{
  "n_layer": 19,
  "d_model": 192,
  "n_experts": 16,
  "experts_per_token": 1,
  "d_expert": 192,
  "d_shared_expert": 0,
  "activation": "swiglu",
  "moe_layers": [1, 2, 3, 4, 5, 6, 7, 8, 9, 10, 11, 12, 13, 14, 15, 16, 17, 18],
  "router_score": "softmax",
  "normalize_top_k": false,
  "routed_scale": 7.86,
  "balance_loss": 0.00943,
  "balance_bias": false,
  "router_noise": 0.1,
  "router_logit_norm": 1.5,
  "init_std_router": 0.00616,
  "lr_router": 0.00126,
  "vocab_size": 2048,
  "norm": "rmsnorm",
  "norm_eps": 1e-06,
  "tie_embeddings": false,
  "optimizer": "adamw",
  "lr": 0.00271,
  "beta1": 0.9,
  "beta2": 0.95,
  "grad_clip": 0.5,
  "batch_tokens": 65536,
  "seq_len": 512,
  "train_tokens": 319100000,
  "steps": 4870,
  "dataset": "wikipedia_en"
}
Below are experts of layer 3 (counted from 0) of a mixture-of-experts language model. Rows are named router (the router's row for the expert), gate (a neuron's input weights, with its number), up (a neuron's input weights, with its number) and show model dimensions 0-191. Each number is 200 + 40 x the weight over its row's rms, rounded and kept within 0 to 999.
After each expert's rows: a language model's description of what the expert responds to. This comes from a sample of Wikipedia text that the model never trained on.

# expert 15
router,179,171,166,241,249,200,175,252,166,194,172,154,192,186,277,249,243,213,156,190,246,282,220,210,180,247,189,180,234,233,228,222,181,212,155,201,207,235,113,225,234,163,222,212,169,208,301,209,243,253,235,165,181,268,160,188,136,243,194,218,187,240,159,263,105,188,208,182,213,218,184,266,157,272,154,248,197,214,229,228,255,125,229,250,211,194,179,228,197,141,270,167,177,202,127,231,227,208,177,202,119,149,143,166,174,176,178,209,224,189,195,168,252,226,195,229,236,184,180,259,203,205,194,220,213,203,215,156,248,212,147,182,183,78,189,205,275,120,241,186,134,154,176,160,154,238,153,181,200,194,223,143,175,174,214,251,146,204,176,217,181,123,180,235,179,226,171,252,225,172,215,162,183,188,203,299,163,187,237,297,267,212,131,224,143,252,204,145,166,219,220,237
gate0,237,217,196,219,215,174,231,190,172,208,250,201,279,199,212,195,182,169,214,240,215,142,185,141,257,146,254,213,230,104,249,223,215,175,179,159,220,223,117,190,207,138,148,146,191,230,191,222,262,260,189,162,205,136,155,206,209,189,235,216,211,191,260,266,242,201,124,229,199,231,198,167,208,197,147,215,174,293,194,204,258,177,236,231,191,249,258,185,295,213,255,230,177,235,158,140,187,184,220,179,217,187,238,161,106,237,245,276,194,225,210,218,196,196,193,261,227,249,185,150,177,260,184,209,215,247,128,197,206,112,191,121,289,255,170,193,124,256,263,178,151,167,191,210,198,212,219,249,155,207,204,287,204,238,174,227,162,180,174,202,245,181,199,91,244,177,199,130,192,238,256,247,135,131,193,200,230,238,238,242,179,223,185,205,172,253,184,182,173,199,196,254
up0,362,187,204,165,255,230,203,216,212,179,207,162,139,216,176,219,199,204,194,157,254,294,227,201,269,198,205,195,159,233,208,177,191,169,200,174,191,208,106,112,205,283,175,185,191,168,161,291,158,153,170,204,229,249,233,232,187,203,198,230,224,148,144,177,222,195,244,219,179,151,271,141,233,210,222,240,145,171,138,155,252,183,196,124,208,116,179,299,183,259,257,211,215,227,173,238,240,208,175,202,174,216,247,245,181,208,161,240,226,223,177,147,217,186,171,251,180,189,271,219,268,175,226,190,221,244,215,165,183,145,167,225,217,253,289,178,242,265,187,241,171,184,230,206,164,220,195,194,186,232,131,251,197,176,278,193,213,123,248,216,239,273,204,189,200,212,206,125,214,157,197,159,201,175,138,195,225,235,210,212,137,138,218,241,238,223,227,244,158,210,202,195
What it handles: Line breaks, section heading markers ==, and sentence starts like was, is, ex-, plus time-zone letters such as EEST, EST.

# expert 9
router,141,156,174,214,230,214,183,229,201,211,178,192,269,213,249,185,213,248,181,238,171,256,222,172,221,212,109,172,174,228,198,273,168,209,172,150,218,196,211,216,182,236,119,225,179,259,228,219,177,293,237,216,181,181,274,182,270,208,240,184,184,177,170,277,170,159,130,146,226,205,194,190,154,228,150,220,203,227,232,259,225,139,139,194,212,190,269,187,158,135,207,116,164,202,180,180,174,245,195,173,232,175,184,279,143,118,207,181,215,236,281,134,175,235,178,230,233,199,192,222,198,220,186,194,210,207,249,175,216,220,183,199,152,164,207,222,250,229,120,150,209,177,133,250,153,157,167,203,231,104,268,113,247,175,259,245,152,245,222,168,159,196,146,240,227,254,206,134,185,210,201,204,204,214,213,157,165,175,256,165,277,249,197,230,188,224,209,161,89,256,244,242
gate0,159,230,167,234,142,127,148,180,204,207,190,254,165,163,177,202,172,195,257,226,211,177,207,203,187,230,221,181,195,177,240,217,211,227,143,212,243,176,165,234,134,228,134,200,207,178,201,233,206,259,185,190,193,212,260,198,186,165,208,189,228,152,243,169,233,211,106,143,236,194,244,258,222,102,217,174,228,267,174,307,255,188,243,276,141,221,134,184,219,210,237,231,219,217,223,215,142,162,184,98,143,167,259,162,219,201,196,245,134,166,189,238,183,245,232,155,231,188,279,164,171,122,133,217,245,203,211,170,171,177,227,166,118,157,203,226,222,216,173,158,188,204,202,224,218,176,244,171,220,193,317,225,210,210,131,188,177,214,225,161,256,281,157,146,207,171,212,160,165,141,232,252,235,176,196,215,161,158,124,149,177,205,263,189,273,188,198,223,249,166,135,137
up0,157,175,239,219,207,243,239,178,140,172,176,160,297,235,228,258,176,197,117,248,168,190,199,230,170,207,251,135,280,183,132,156,229,163,169,230,185,136,266,212,243,174,242,229,250,153,180,235,152,255,179,216,205,248,218,199,193,176,164,241,122,169,188,176,236,122,261,253,171,186,160,180,189,253,226,189,194,162,227,195,168,171,191,265,120,196,236,166,210,194,142,247,169,209,155,149,199,200,159,216,202,216,168,209,201,147,276,193,204,211,223,216,266,196,201,227,214,207,176,203,174,196,182,212,118,191,205,139,254,216,193,188,136,199,173,109,213,166,154,224,199,239,208,202,201,166,209,139,130,193,145,228,183,276,224,218,196,219,145,151,140,221,205,175,199,195,252,220,228,314,185,154,156,128,252,301,263,231,197,223,267,172,172,156,237,189,234,208,206,240,277,265
What it handles: Leading digits of scores in sports tables and word-initial letters M, F, C, P, such as 14.30, D-etachment, f-amilies.

# expert 12
router,177,147,163,169,251,220,178,213,265,235,175,169,174,185,138,249,190,222,166,261,222,251,255,250,171,213,135,139,232,213,156,278,188,242,114,154,235,136,234,249,183,170,248,186,168,220,242,159,185,311,176,185,169,169,218,157,210,154,242,232,130,224,171,227,137,157,246,198,248,231,195,187,130,193,190,207,200,232,245,121,230,156,225,246,208,209,218,190,196,158,173,183,178,207,197,226,207,238,188,168,249,191,182,286,121,250,185,279,221,145,170,141,224,212,193,245,174,210,196,205,215,201,181,173,237,218,255,139,153,202,184,226,196,290,201,138,205,263,143,249,181,262,185,224,176,289,149,167,235,224,247,215,188,148,238,163,180,121,210,269,177,205,174,235,217,194,201,206,269,234,138,163,178,179,136,154,135,168,232,204,258,239,199,242,177,231,222,169,167,242,210,270
gate0,174,195,224,202,202,238,185,158,220,207,235,155,178,213,172,260,228,155,180,180,189,196,187,184,210,168,213,233,154,123,206,205,218,274,298,169,249,130,144,240,186,259,229,161,177,233,190,168,148,230,194,183,188,136,194,270,217,169,195,187,148,171,154,110,139,187,210,226,150,188,208,208,238,211,271,203,249,205,162,184,240,230,247,90,183,176,225,213,188,176,246,245,275,216,189,169,252,211,259,280,166,199,262,162,187,232,223,194,208,134,237,231,200,266,221,197,104,245,255,91,266,202,193,192,100,170,236,188,197,191,193,239,258,175,190,158,222,248,177,203,239,214,214,159,169,181,218,304,230,183,215,181,153,158,177,233,150,248,238,204,239,163,222,193,232,206,203,143,236,209,265,207,170,162,182,210,248,168,202,221,226,125,203,148,174,162,197,140,95,233,149,207
up0,222,199,178,123,228,187,271,242,280,170,216,231,214,162,192,190,175,176,192,192,96,230,234,168,194,108,257,197,173,186,207,167,187,259,149,131,295,123,188,152,141,223,194,210,263,188,210,165,159,247,153,155,169,212,181,241,135,140,215,136,187,121,169,132,184,198,129,225,163,185,160,156,235,221,210,210,175,203,196,197,244,219,259,128,163,159,144,198,173,134,189,252,221,227,225,241,197,133,169,189,163,294,223,238,128,206,232,205,180,214,188,169,197,261,161,198,167,198,246,187,207,222,120,242,166,151,156,225,224,139,192,173,169,172,191,206,255,196,110,208,214,209,222,209,173,201,197,238,201,203,203,224,122,223,218,168,126,211,288,181,238,226,113,132,203,214,183,226,201,234,221,244,189,145,231,126,207,155,177,178,196,167,232,160,217,140,224,174,198,241,148,197
What it handles: Pipes and digits in episode, cast and date tables, plus capitalized word starts like Al, El, Sp, Aust.

# expert 13
router,243,276,237,217,221,198,237,164,201,153,310,215,154,281,160,158,241,165,279,165,216,177,138,200,259,188,202,263,178,172,254,185,182,186,227,214,136,167,212,156,173,225,223,161,268,138,213,190,223,181,197,249,293,168,192,272,196,201,149,125,227,129,276,170,246,237,199,247,132,132,261,251,229,173,223,130,142,151,117,213,171,237,183,157,165,145,186,220,257,247,164,227,279,236,241,188,199,155,244,212,194,267,257,178,218,225,185,179,213,178,232,239,192,241,269,178,235,229,208,160,195,178,242,198,154,180,185,243,163,129,233,179,199,213,169,220,164,222,214,232,212,171,244,169,204,223,235,225,189,193,184,255,206,261,192,172,218,213,216,216,221,240,235,121,197,163,285,180,180,196,261,237,152,181,160,209,231,272,144,166,204,150,206,159,234,142,162,187,184,163,184,171
gate0,173,147,197,207,246,125,206,201,290,142,206,199,224,120,197,215,160,248,198,159,235,176,226,237,172,218,293,275,219,157,184,269,170,214,156,257,193,260,180,178,296,187,238,190,166,168,215,210,224,256,186,225,206,123,152,187,130,208,229,242,160,158,187,215,208,172,101,202,111,293,208,186,246,148,200,163,265,225,247,170,167,161,144,225,263,252,218,173,191,213,170,114,187,275,242,185,168,215,244,213,150,135,225,174,222,197,286,198,201,233,251,181,200,155,237,195,257,224,183,128,148,204,221,192,232,242,145,228,167,208,248,182,228,110,243,259,219,204,211,183,192,213,185,220,197,169,222,206,237,178,235,175,249,212,239,203,182,208,239,194,143,216,250,247,151,192,215,186,160,165,179,187,161,168,254,117,171,188,296,215,186,243,212,237,196,217,244,167,246,181,181,173
up0,192,204,201,233,191,180,214,210,132,250,199,86,283,185,250,190,203,170,239,189,176,263,292,191,203,172,218,120,222,224,194,159,228,262,168,223,209,165,161,226,248,228,167,222,202,244,258,268,184,177,207,204,192,179,161,204,163,240,178,179,183,249,155,176,281,211,180,163,204,151,193,225,192,211,342,260,237,171,243,239,250,245,138,181,141,245,163,219,182,157,181,313,263,240,224,154,171,138,183,224,201,170,201,301,217,182,174,182,183,209,137,176,197,195,197,94,195,191,189,210,166,216,147,208,223,233,141,184,219,202,249,198,234,224,175,216,250,210,216,163,162,160,193,190,207,228,254,182,131,214,170,206,222,176,212,204,208,237,187,257,234,186,249,161,114,180,201,308,171,178,168,191,240,254,204,222,224,206,133,189,119,230,167,259,220,200,212,195,267,258,223,166
What it handles: Pieces of non-English names, Latin genus names and rare symbols or Thai/Cyrillic characters, such as Cl-us-iella, Bol-ton, Neftçi, 52-8-587.

# expert 10
router,159,167,167,157,253,248,168,223,270,225,179,188,223,199,227,195,179,227,195,285,175,239,240,219,179,202,138,200,180,240,219,175,220,175,242,197,195,218,138,250,188,170,158,162,171,228,93,241,170,246,221,195,169,238,227,140,247,221,224,216,141,228,178,203,170,137,162,135,221,238,158,203,112,244,184,200,215,205,226,100,178,158,232,223,260,171,310,258,198,153,191,138,191,176,165,229,187,256,176,205,133,157,187,229,256,160,230,210,166,162,188,160,215,192,181,228,155,208,228,200,184,203,184,180,197,237,155,151,272,250,185,218,156,169,205,235,174,162,188,147,223,223,159,241,247,143,200,201,200,258,221,188,169,174,256,257,286,141,124,197,159,178,113,238,188,245,154,235,242,188,176,190,279,275,254,243,212,179,231,278,189,234,191,277,198,211,233,167,255,239,273,238
gate0,220,244,216,202,210,252,175,145,191,222,345,195,246,258,204,211,219,212,184,220,181,305,204,291,248,177,190,218,221,214,203,163,219,226,142,173,199,236,198,243,242,239,202,92,238,167,175,229,227,183,182,224,165,157,246,278,125,222,137,213,244,184,191,179,193,192,179,218,154,181,179,167,179,162,280,288,157,224,180,149,214,209,213,206,139,163,274,206,224,90,213,179,238,156,245,155,223,173,157,295,207,182,178,195,160,124,136,283,199,242,225,150,217,238,228,213,128,196,229,140,253,120,178,285,194,188,209,207,203,221,272,181,213,231,204,209,189,231,147,207,231,202,206,157,180,211,241,207,218,208,173,203,204,204,244,237,192,252,255,197,165,205,150,185,134,197,176,169,186,262,236,196,266,167,186,222,265,182,190,182,191,228,203,183,129,179,194,149,224,148,167,162
up0,173,155,148,210,215,152,192,288,223,183,105,147,165,186,152,183,260,176,165,189,229,273,271,134,270,234,225,199,213,190,84,257,222,159,202,211,200,234,255,205,244,220,220,274,253,228,144,303,176,249,157,210,168,223,149,185,211,208,215,232,145,264,150,156,183,217,120,173,203,190,199,153,211,262,210,180,296,249,216,223,182,217,184,222,220,186,206,152,175,262,218,141,178,208,255,181,214,206,247,208,185,199,205,178,217,229,208,137,214,184,206,213,198,207,248,164,238,198,170,238,167,208,173,209,178,191,234,155,149,156,185,219,153,235,240,170,205,189,200,208,213,213,146,293,260,196,205,131,161,160,182,174,195,177,202,290,200,171,177,302,195,201,213,300,266,156,169,200,180,240,145,221,129,154,149,143,140,226,176,223,143,246,239,205,248,187,221,233,202,211,175,228
What it handles: Opening parentheses before years and word-initial pieces after pronouns or was, such as con, med, publ, she, played.

# expert 6
router,226,179,162,174,230,230,179,230,244,229,134,201,233,170,211,213,210,191,178,262,131,146,223,199,171,216,187,227,226,220,161,183,144,237,145,208,241,183,199,213,232,231,105,228,160,222,106,231,167,140,157,166,165,226,225,127,154,118,212,219,179,207,170,147,235,209,242,172,237,228,169,139,166,206,129,201,225,235,215,127,193,111,184,184,247,234,194,214,195,181,214,246,165,144,233,208,192,217,188,158,220,206,200,173,235,187,280,236,217,242,196,179,258,179,177,253,164,140,294,204,153,237,180,176,236,143,172,200,219,234,187,193,125,222,181,164,228,247,193,169,219,250,133,226,212,113,202,133,256,287,146,133,194,132,166,257,185,151,147,177,185,186,159,246,235,232,199,169,196,248,156,228,145,237,198,196,209,189,222,209,217,252,330,260,146,215,243,182,161,219,238,261
gate0,271,242,162,117,144,196,275,210,150,193,219,170,243,140,96,169,234,253,221,213,240,165,192,186,172,178,197,228,203,246,146,216,288,246,227,232,218,196,182,218,199,175,172,254,269,195,236,156,252,178,246,234,213,156,195,219,262,201,266,178,210,241,185,209,199,210,233,202,208,187,200,229,143,158,220,170,250,190,225,177,233,368,178,206,237,259,184,280,178,176,182,232,225,204,226,266,184,228,274,216,177,183,201,154,250,211,187,209,243,209,167,228,116,151,222,154,201,245,199,146,203,148,170,228,224,199,214,279,217,277,205,206,155,220,203,149,245,154,233,218,222,156,244,184,273,250,232,220,133,189,150,161,164,167,196,177,198,172,148,225,219,248,189,218,265,222,162,193,205,175,235,255,250,218,254,181,150,195,274,185,205,196,125,202,205,240,281,263,192,216,164,170
up0,181,180,158,159,148,189,166,150,131,207,152,215,214,216,177,158,189,220,216,263,199,206,164,192,159,248,210,226,129,147,175,186,202,118,153,266,256,221,167,230,210,149,211,283,201,188,202,163,194,269,235,260,178,205,148,177,243,181,236,236,224,248,237,220,141,173,153,210,229,198,178,187,170,126,204,190,208,181,228,209,234,229,249,227,323,182,185,280,149,141,207,249,205,180,238,182,173,304,177,158,173,230,233,208,140,224,210,166,226,230,101,206,191,170,162,101,182,258,170,206,172,168,263,138,157,229,268,252,170,223,217,165,263,227,169,223,184,116,219,220,246,199,221,241,188,195,207,234,199,165,218,156,203,238,129,203,146,255,121,153,196,177,124,175,191,179,238,167,229,199,166,257,175,174,200,181,146,211,210,199,188,232,168,123,267,219,220,274,168,230,164,172
What it handles: Second digits of tennis set scores like 6–3, table pipes in political lists, and prose words like which, of, They.

# expert 2
router,191,288,180,135,132,176,286,191,169,40,305,174,199,281,201,148,273,179,236,193,183,158,151,191,253,153,234,223,214,180,216,197,221,181,223,228,205,213,222,128,220,219,205,198,277,128,196,134,165,209,193,314,252,260,175,268,194,187,229,175,225,206,231,179,207,175,186,230,151,142,302,251,193,115,189,194,188,210,124,224,178,212,228,210,177,172,170,146,206,193,203,202,270,177,222,186,177,148,269,235,229,231,226,196,213,200,221,200,220,211,178,234,164,242,207,166,178,213,151,212,234,163,218,197,184,148,188,260,230,170,187,222,190,189,164,215,190,182,217,188,226,191,229,189,193,202,231,216,191,179,213,245,161,263,167,158,212,191,226,182,190,219,192,185,151,147,253,215,189,167,338,284,167,158,208,179,180,297,216,169,202,176,205,164,198,154,203,246,242,208,150,169
gate0,248,208,231,183,242,239,173,172,199,184,158,296,190,135,193,245,229,245,217,134,211,186,225,122,175,220,191,219,141,155,255,205,226,171,228,183,211,236,151,127,236,196,194,209,219,295,167,230,110,213,224,217,247,140,205,213,193,179,231,173,169,164,174,172,185,196,174,111,193,140,145,240,365,104,222,184,183,247,144,234,237,236,160,214,211,234,189,210,164,173,211,245,218,223,208,190,220,197,246,175,197,250,236,234,204,236,206,237,202,222,156,210,193,201,143,174,224,200,176,108,201,266,196,192,191,228,205,267,187,206,203,138,148,242,278,305,223,173,171,188,187,176,221,272,206,240,211,227,163,201,172,165,200,89,251,173,143,153,203,197,176,283,195,172,226,209,155,237,206,184,178,244,232,118,248,204,165,216,207,184,228,257,231,214,170,198,201,219,244,169,138,228
up0,241,227,119,256,252,138,227,193,178,212,161,147,219,145,141,263,240,125,185,134,247,217,203,197,195,171,239,208,151,232,175,183,181,167,94,262,152,249,148,131,156,221,288,249,213,250,199,188,154,138,212,201,248,259,185,177,148,143,182,228,166,196,231,219,237,233,177,273,207,221,176,169,194,205,218,153,217,241,181,218,218,232,117,200,223,219,183,191,180,211,213,143,223,256,147,188,201,271,223,162,238,255,144,183,200,191,232,195,227,299,184,238,195,90,246,202,247,218,268,252,239,239,186,134,233,154,239,174,226,177,188,164,218,246,215,177,254,153,178,161,160,198,198,142,208,298,231,188,188,199,138,183,237,165,208,223,160,297,182,227,238,199,210,166,154,222,230,226,189,184,156,203,247,180,187,276,223,140,233,224,184,235,144,193,200,163,199,242,229,205,215,249
What it handles: Digits inside years and coordinates, and sentence-ending periods or quote-periods, e.g. 1'9'73, 41'.'568, born, film.

# expert 1
router,199,177,114,224,222,220,172,215,218,224,150,185,232,161,208,247,187,227,155,187,193,192,258,214,151,241,217,149,203,216,142,246,178,215,140,111,240,215,233,239,256,200,237,255,168,256,189,198,181,160,171,174,156,224,229,199,324,105,248,274,148,199,189,140,166,206,205,215,230,250,206,166,258,168,237,207,233,235,234,170,206,199,248,206,184,233,171,228,200,165,186,154,181,204,134,234,220,212,178,166,194,199,175,219,164,232,238,211,117,268,169,190,217,180,159,236,151,205,224,214,203,226,192,250,193,246,210,263,253,228,229,264,164,266,295,241,197,147,154,195,142,238,142,257,194,157,144,202,232,247,203,212,218,190,184,209,139,266,316,249,264,246,226,167,233,244,160,221,167,204,137,159,261,257,216,180,173,133,180,241,184,163,194,185,137,244,222,140,224,262,248,210
gate0,268,187,220,227,228,324,163,103,202,300,290,247,226,217,196,204,115,220,212,137,199,170,201,188,189,207,185,194,227,193,250,136,169,185,202,182,206,157,128,157,179,164,210,138,240,216,127,204,242,243,220,186,237,209,180,250,188,176,196,180,343,166,204,188,252,186,192,232,187,199,215,152,152,227,175,209,108,189,158,217,228,239,160,196,203,163,262,201,162,177,113,260,238,260,225,151,203,205,208,164,211,199,271,204,185,154,168,233,179,222,181,168,186,239,224,202,222,159,225,140,261,89,150,206,290,242,210,212,249,173,283,158,234,199,183,226,174,183,187,142,149,222,168,227,179,140,184,213,207,144,198,161,259,234,249,174,230,176,193,161,174,224,191,193,162,173,229,201,229,163,218,168,187,185,255,207,233,227,146,251,207,214,232,216,147,231,135,219,193,238,248,178
up0,191,283,212,214,132,217,217,125,119,155,243,280,149,242,134,169,250,245,206,169,203,139,101,222,229,300,220,214,132,129,179,185,239,185,149,251,219,198,212,258,177,167,233,242,219,186,215,192,288,251,213,229,268,184,171,211,249,177,245,183,210,246,206,188,197,212,178,150,113,195,224,213,195,137,235,225,188,169,160,177,135,170,284,189,254,156,83,231,222,136,223,154,188,161,176,140,229,205,227,234,211,209,226,179,195,253,218,208,193,194,214,226,142,191,173,199,180,273,174,179,160,196,246,201,148,215,219,261,183,194,166,209,161,157,198,219,204,219,190,222,223,212,166,164,240,203,230,171,189,171,229,176,247,237,142,248,174,224,195,102,256,211,125,166,158,226,185,178,206,217,182,283,258,238,210,197,189,251,267,164,159,181,207,171,218,252,113,164,187,188,195,198
What it handles: Mid-word pieces and initial capitals in names, often in taxonomy infoboxes or tables, such as Ang-i-osperm, f-oot-note, S-ara, 1-9-51.

# expert 14
router,261,164,197,313,264,206,179,218,222,236,159,137,234,170,272,241,136,249,169,162,194,244,226,181,183,226,120,174,200,195,196,200,96,283,138,173,242,164,174,196,176,193,157,252,172,208,225,209,139,165,171,187,180,234,159,178,184,307,260,234,222,209,191,198,153,205,208,209,254,214,166,202,163,229,196,264,199,221,202,288,241,187,242,199,180,211,135,218,121,196,205,200,165,212,174,191,245,157,172,198,206,202,170,221,163,133,148,228,203,282,260,175,216,186,161,242,209,149,191,207,170,280,187,220,262,206,210,190,253,203,127,229,213,199,210,192,243,130,208,266,179,214,173,200,269,147,143,229,193,242,161,157,285,179,235,225,122,262,164,176,139,135,190,278,223,227,138,238,211,265,190,132,216,183,237,186,174,153,221,205,222,227,194,273,208,221,215,207,161,235,199,217
gate0,182,229,218,190,216,286,268,206,207,228,235,219,216,168,230,207,156,202,214,102,169,182,193,236,169,174,201,219,228,257,202,174,195,118,239,201,218,182,141,184,250,70,219,138,261,261,303,183,234,179,152,255,206,147,255,199,257,252,144,131,267,179,229,187,157,176,199,239,202,226,201,196,177,165,236,207,110,139,145,175,193,235,167,192,107,268,200,129,182,199,229,196,228,211,235,128,235,222,214,200,270,246,208,173,208,145,194,223,218,184,269,217,173,231,199,95,159,214,236,219,199,129,204,180,247,210,152,193,194,228,205,163,244,227,149,248,197,181,171,171,123,249,173,193,141,185,242,255,223,195,189,197,288,216,190,239,184,157,246,216,173,226,207,219,212,155,245,156,200,189,299,238,207,234,231,228,203,194,220,207,246,223,150,197,201,242,172,186,281,180,203,167
up0,195,225,181,172,175,150,194,121,145,198,267,277,215,216,231,194,253,302,138,197,139,201,185,237,221,282,239,246,165,148,203,192,197,184,214,143,174,212,167,255,229,226,278,219,223,66,180,191,196,239,216,176,185,239,179,191,250,163,241,221,162,207,220,281,220,244,173,203,202,245,171,151,179,230,211,204,184,250,228,200,209,214,282,236,306,173,148,219,254,234,237,194,164,185,207,185,156,224,211,183,207,207,195,176,134,224,189,240,210,234,162,161,170,150,137,277,198,206,166,174,223,216,160,198,198,186,294,205,216,161,296,230,244,135,191,186,112,199,261,250,205,147,184,157,148,275,189,215,137,179,219,187,154,226,252,213,227,220,240,175,124,214,254,194,171,193,240,216,236,174,177,203,157,161,207,224,253,234,228,187,199,218,296,226,178,165,149,246,247,218,172,171
What it handles: Cuneiform and Thai byte pieces, word fragments in infobox lists and names, and prepositions like on, to, pre, pass.

# expert 11
router,133,189,171,255,171,135,204,245,217,208,181,111,230,204,204,214,187,117,168,234,220,198,184,275,192,191,193,179,185,149,162,163,197,186,207,166,214,203,228,168,247,138,125,217,194,198,179,205,230,153,268,195,220,131,240,199,158,214,198,203,179,206,239,304,182,183,240,195,208,233,215,185,221,202,315,187,238,209,190,254,282,198,227,173,252,210,184,177,196,176,173,129,227,162,171,227,245,259,172,206,254,174,153,153,190,100,106,198,140,148,128,208,279,181,178,225,228,153,221,248,192,225,192,255,256,256,247,174,239,207,250,242,239,229,171,165,189,134,230,220,114,221,209,161,240,215,201,163,177,196,171,175,222,155,173,251,239,224,162,154,203,214,162,203,212,261,179,180,210,258,167,149,263,257,270,139,200,139,178,191,139,213,172,242,201,222,233,101,237,190,267,198
gate0,205,235,157,193,247,137,154,238,181,226,227,238,214,195,206,181,253,249,226,271,174,163,221,188,186,194,206,199,217,184,174,255,185,271,217,93,190,120,179,269,236,210,92,187,141,190,144,109,203,248,202,207,176,180,211,182,210,245,206,166,142,198,234,223,159,160,159,242,204,229,249,201,323,184,270,192,170,206,157,177,248,235,226,170,157,194,220,203,212,205,144,160,171,176,216,247,147,186,216,159,204,262,225,270,149,242,247,281,231,195,197,299,204,242,211,213,212,203,135,123,157,205,166,207,203,237,174,194,180,101,193,226,198,223,208,157,139,157,190,259,241,198,217,230,245,202,241,229,131,203,145,183,174,205,162,216,142,215,231,180,226,211,133,107,215,243,222,122,229,222,234,177,152,211,212,195,177,207,174,151,221,139,213,172,127,182,239,218,156,273,180,191
up0,190,229,238,119,200,179,264,187,180,234,211,222,220,183,161,277,295,203,176,215,219,226,232,211,199,110,224,233,245,236,167,203,187,191,211,265,224,198,172,187,157,271,145,161,158,211,203,165,148,190,118,203,185,181,110,224,191,242,244,195,197,175,256,228,250,230,255,227,219,159,221,227,206,199,208,199,263,244,132,203,133,207,202,192,263,196,186,193,89,234,191,198,237,192,234,216,218,209,209,238,275,207,202,193,266,198,193,186,90,246,212,211,194,238,184,188,236,198,225,166,208,241,196,145,147,201,232,164,217,125,218,178,182,207,190,215,225,221,256,195,255,316,311,152,215,197,320,184,164,180,108,173,131,151,158,171,212,177,181,164,201,166,238,244,200,197,155,217,220,199,213,195,166,194,282,138,160,220,185,104,218,186,201,221,219,170,212,222,232,217,147,146
What it handles: Digits in tables, colons after infobox fields, and capital-letter starts of names or genres, such as W-ang Mai, D-ance-pop, Ordination:.

# expert 8
router,154,165,149,234,248,236,179,239,155,236,183,246,227,155,219,211,162,235,126,250,207,211,240,194,145,234,285,190,254,206,201,277,253,182,173,185,242,195,229,242,288,190,200,242,176,258,177,256,158,253,226,182,129,129,241,146,157,234,234,208,158,214,172,231,180,191,201,169,239,204,165,181,164,245,206,240,203,256,231,153,228,211,189,277,237,259,162,192,177,163,256,161,165,241,182,253,190,175,173,161,276,158,190,224,126,176,167,213,179,86,207,195,256,174,164,243,235,176,284,224,188,189,158,209,239,257,179,155,228,217,169,177,211,248,226,198,220,309,184,257,169,187,136,231,203,213,202,130,200,231,222,159,222,163,204,225,138,230,145,151,195,142,150,218,222,207,176,229,246,300,129,125,251,207,189,248,144,193,198,212,204,231,140,228,141,189,225,209,164,190,198,194
gate0,162,200,221,268,226,163,246,124,163,189,208,214,175,205,152,172,148,136,236,194,131,209,259,188,204,242,196,183,255,167,176,215,220,239,222,134,111,205,201,129,166,216,181,241,238,205,158,183,170,220,253,236,224,188,202,197,218,154,206,194,210,211,213,257,179,154,195,268,128,193,126,219,164,180,273,246,196,176,195,129,259,173,229,117,149,128,116,159,169,296,214,152,267,216,193,154,250,254,207,222,195,263,261,265,205,226,189,116,273,176,238,249,191,220,236,237,223,166,240,236,179,208,230,253,173,136,183,235,236,154,155,234,170,199,223,163,246,151,227,173,218,258,172,137,189,204,189,201,151,206,230,232,276,159,182,109,214,242,177,259,270,200,186,191,200,142,193,209,238,173,188,143,181,188,196,206,237,242,154,186,174,236,203,194,254,104,206,203,218,221,227,232
up0,195,213,217,164,255,225,232,256,199,158,147,240,179,196,185,137,192,255,152,200,239,186,134,178,206,173,215,234,173,181,217,158,200,73,197,268,201,171,220,220,215,187,190,127,186,174,173,201,170,185,153,177,134,229,189,174,235,255,273,198,227,207,190,208,223,196,195,181,167,180,283,234,266,189,158,187,110,178,175,247,200,155,221,179,197,206,151,142,238,235,152,161,172,164,176,219,149,187,248,65,169,250,237,203,272,222,239,210,186,214,208,174,135,282,213,239,237,222,166,219,273,159,240,206,255,209,234,265,205,198,140,193,171,191,224,218,233,186,141,182,223,149,230,234,219,195,129,188,225,118,125,216,146,174,133,154,202,187,228,182,227,199,176,312,184,131,273,162,200,135,268,184,176,219,221,228,213,185,179,206,226,227,228,174,172,237,251,140,276,227,169,225
What it handles: Year digits in sports roster tables, closing ) and ), tokens, and mid-word pieces in prose, e.g. v|illage, nov|el.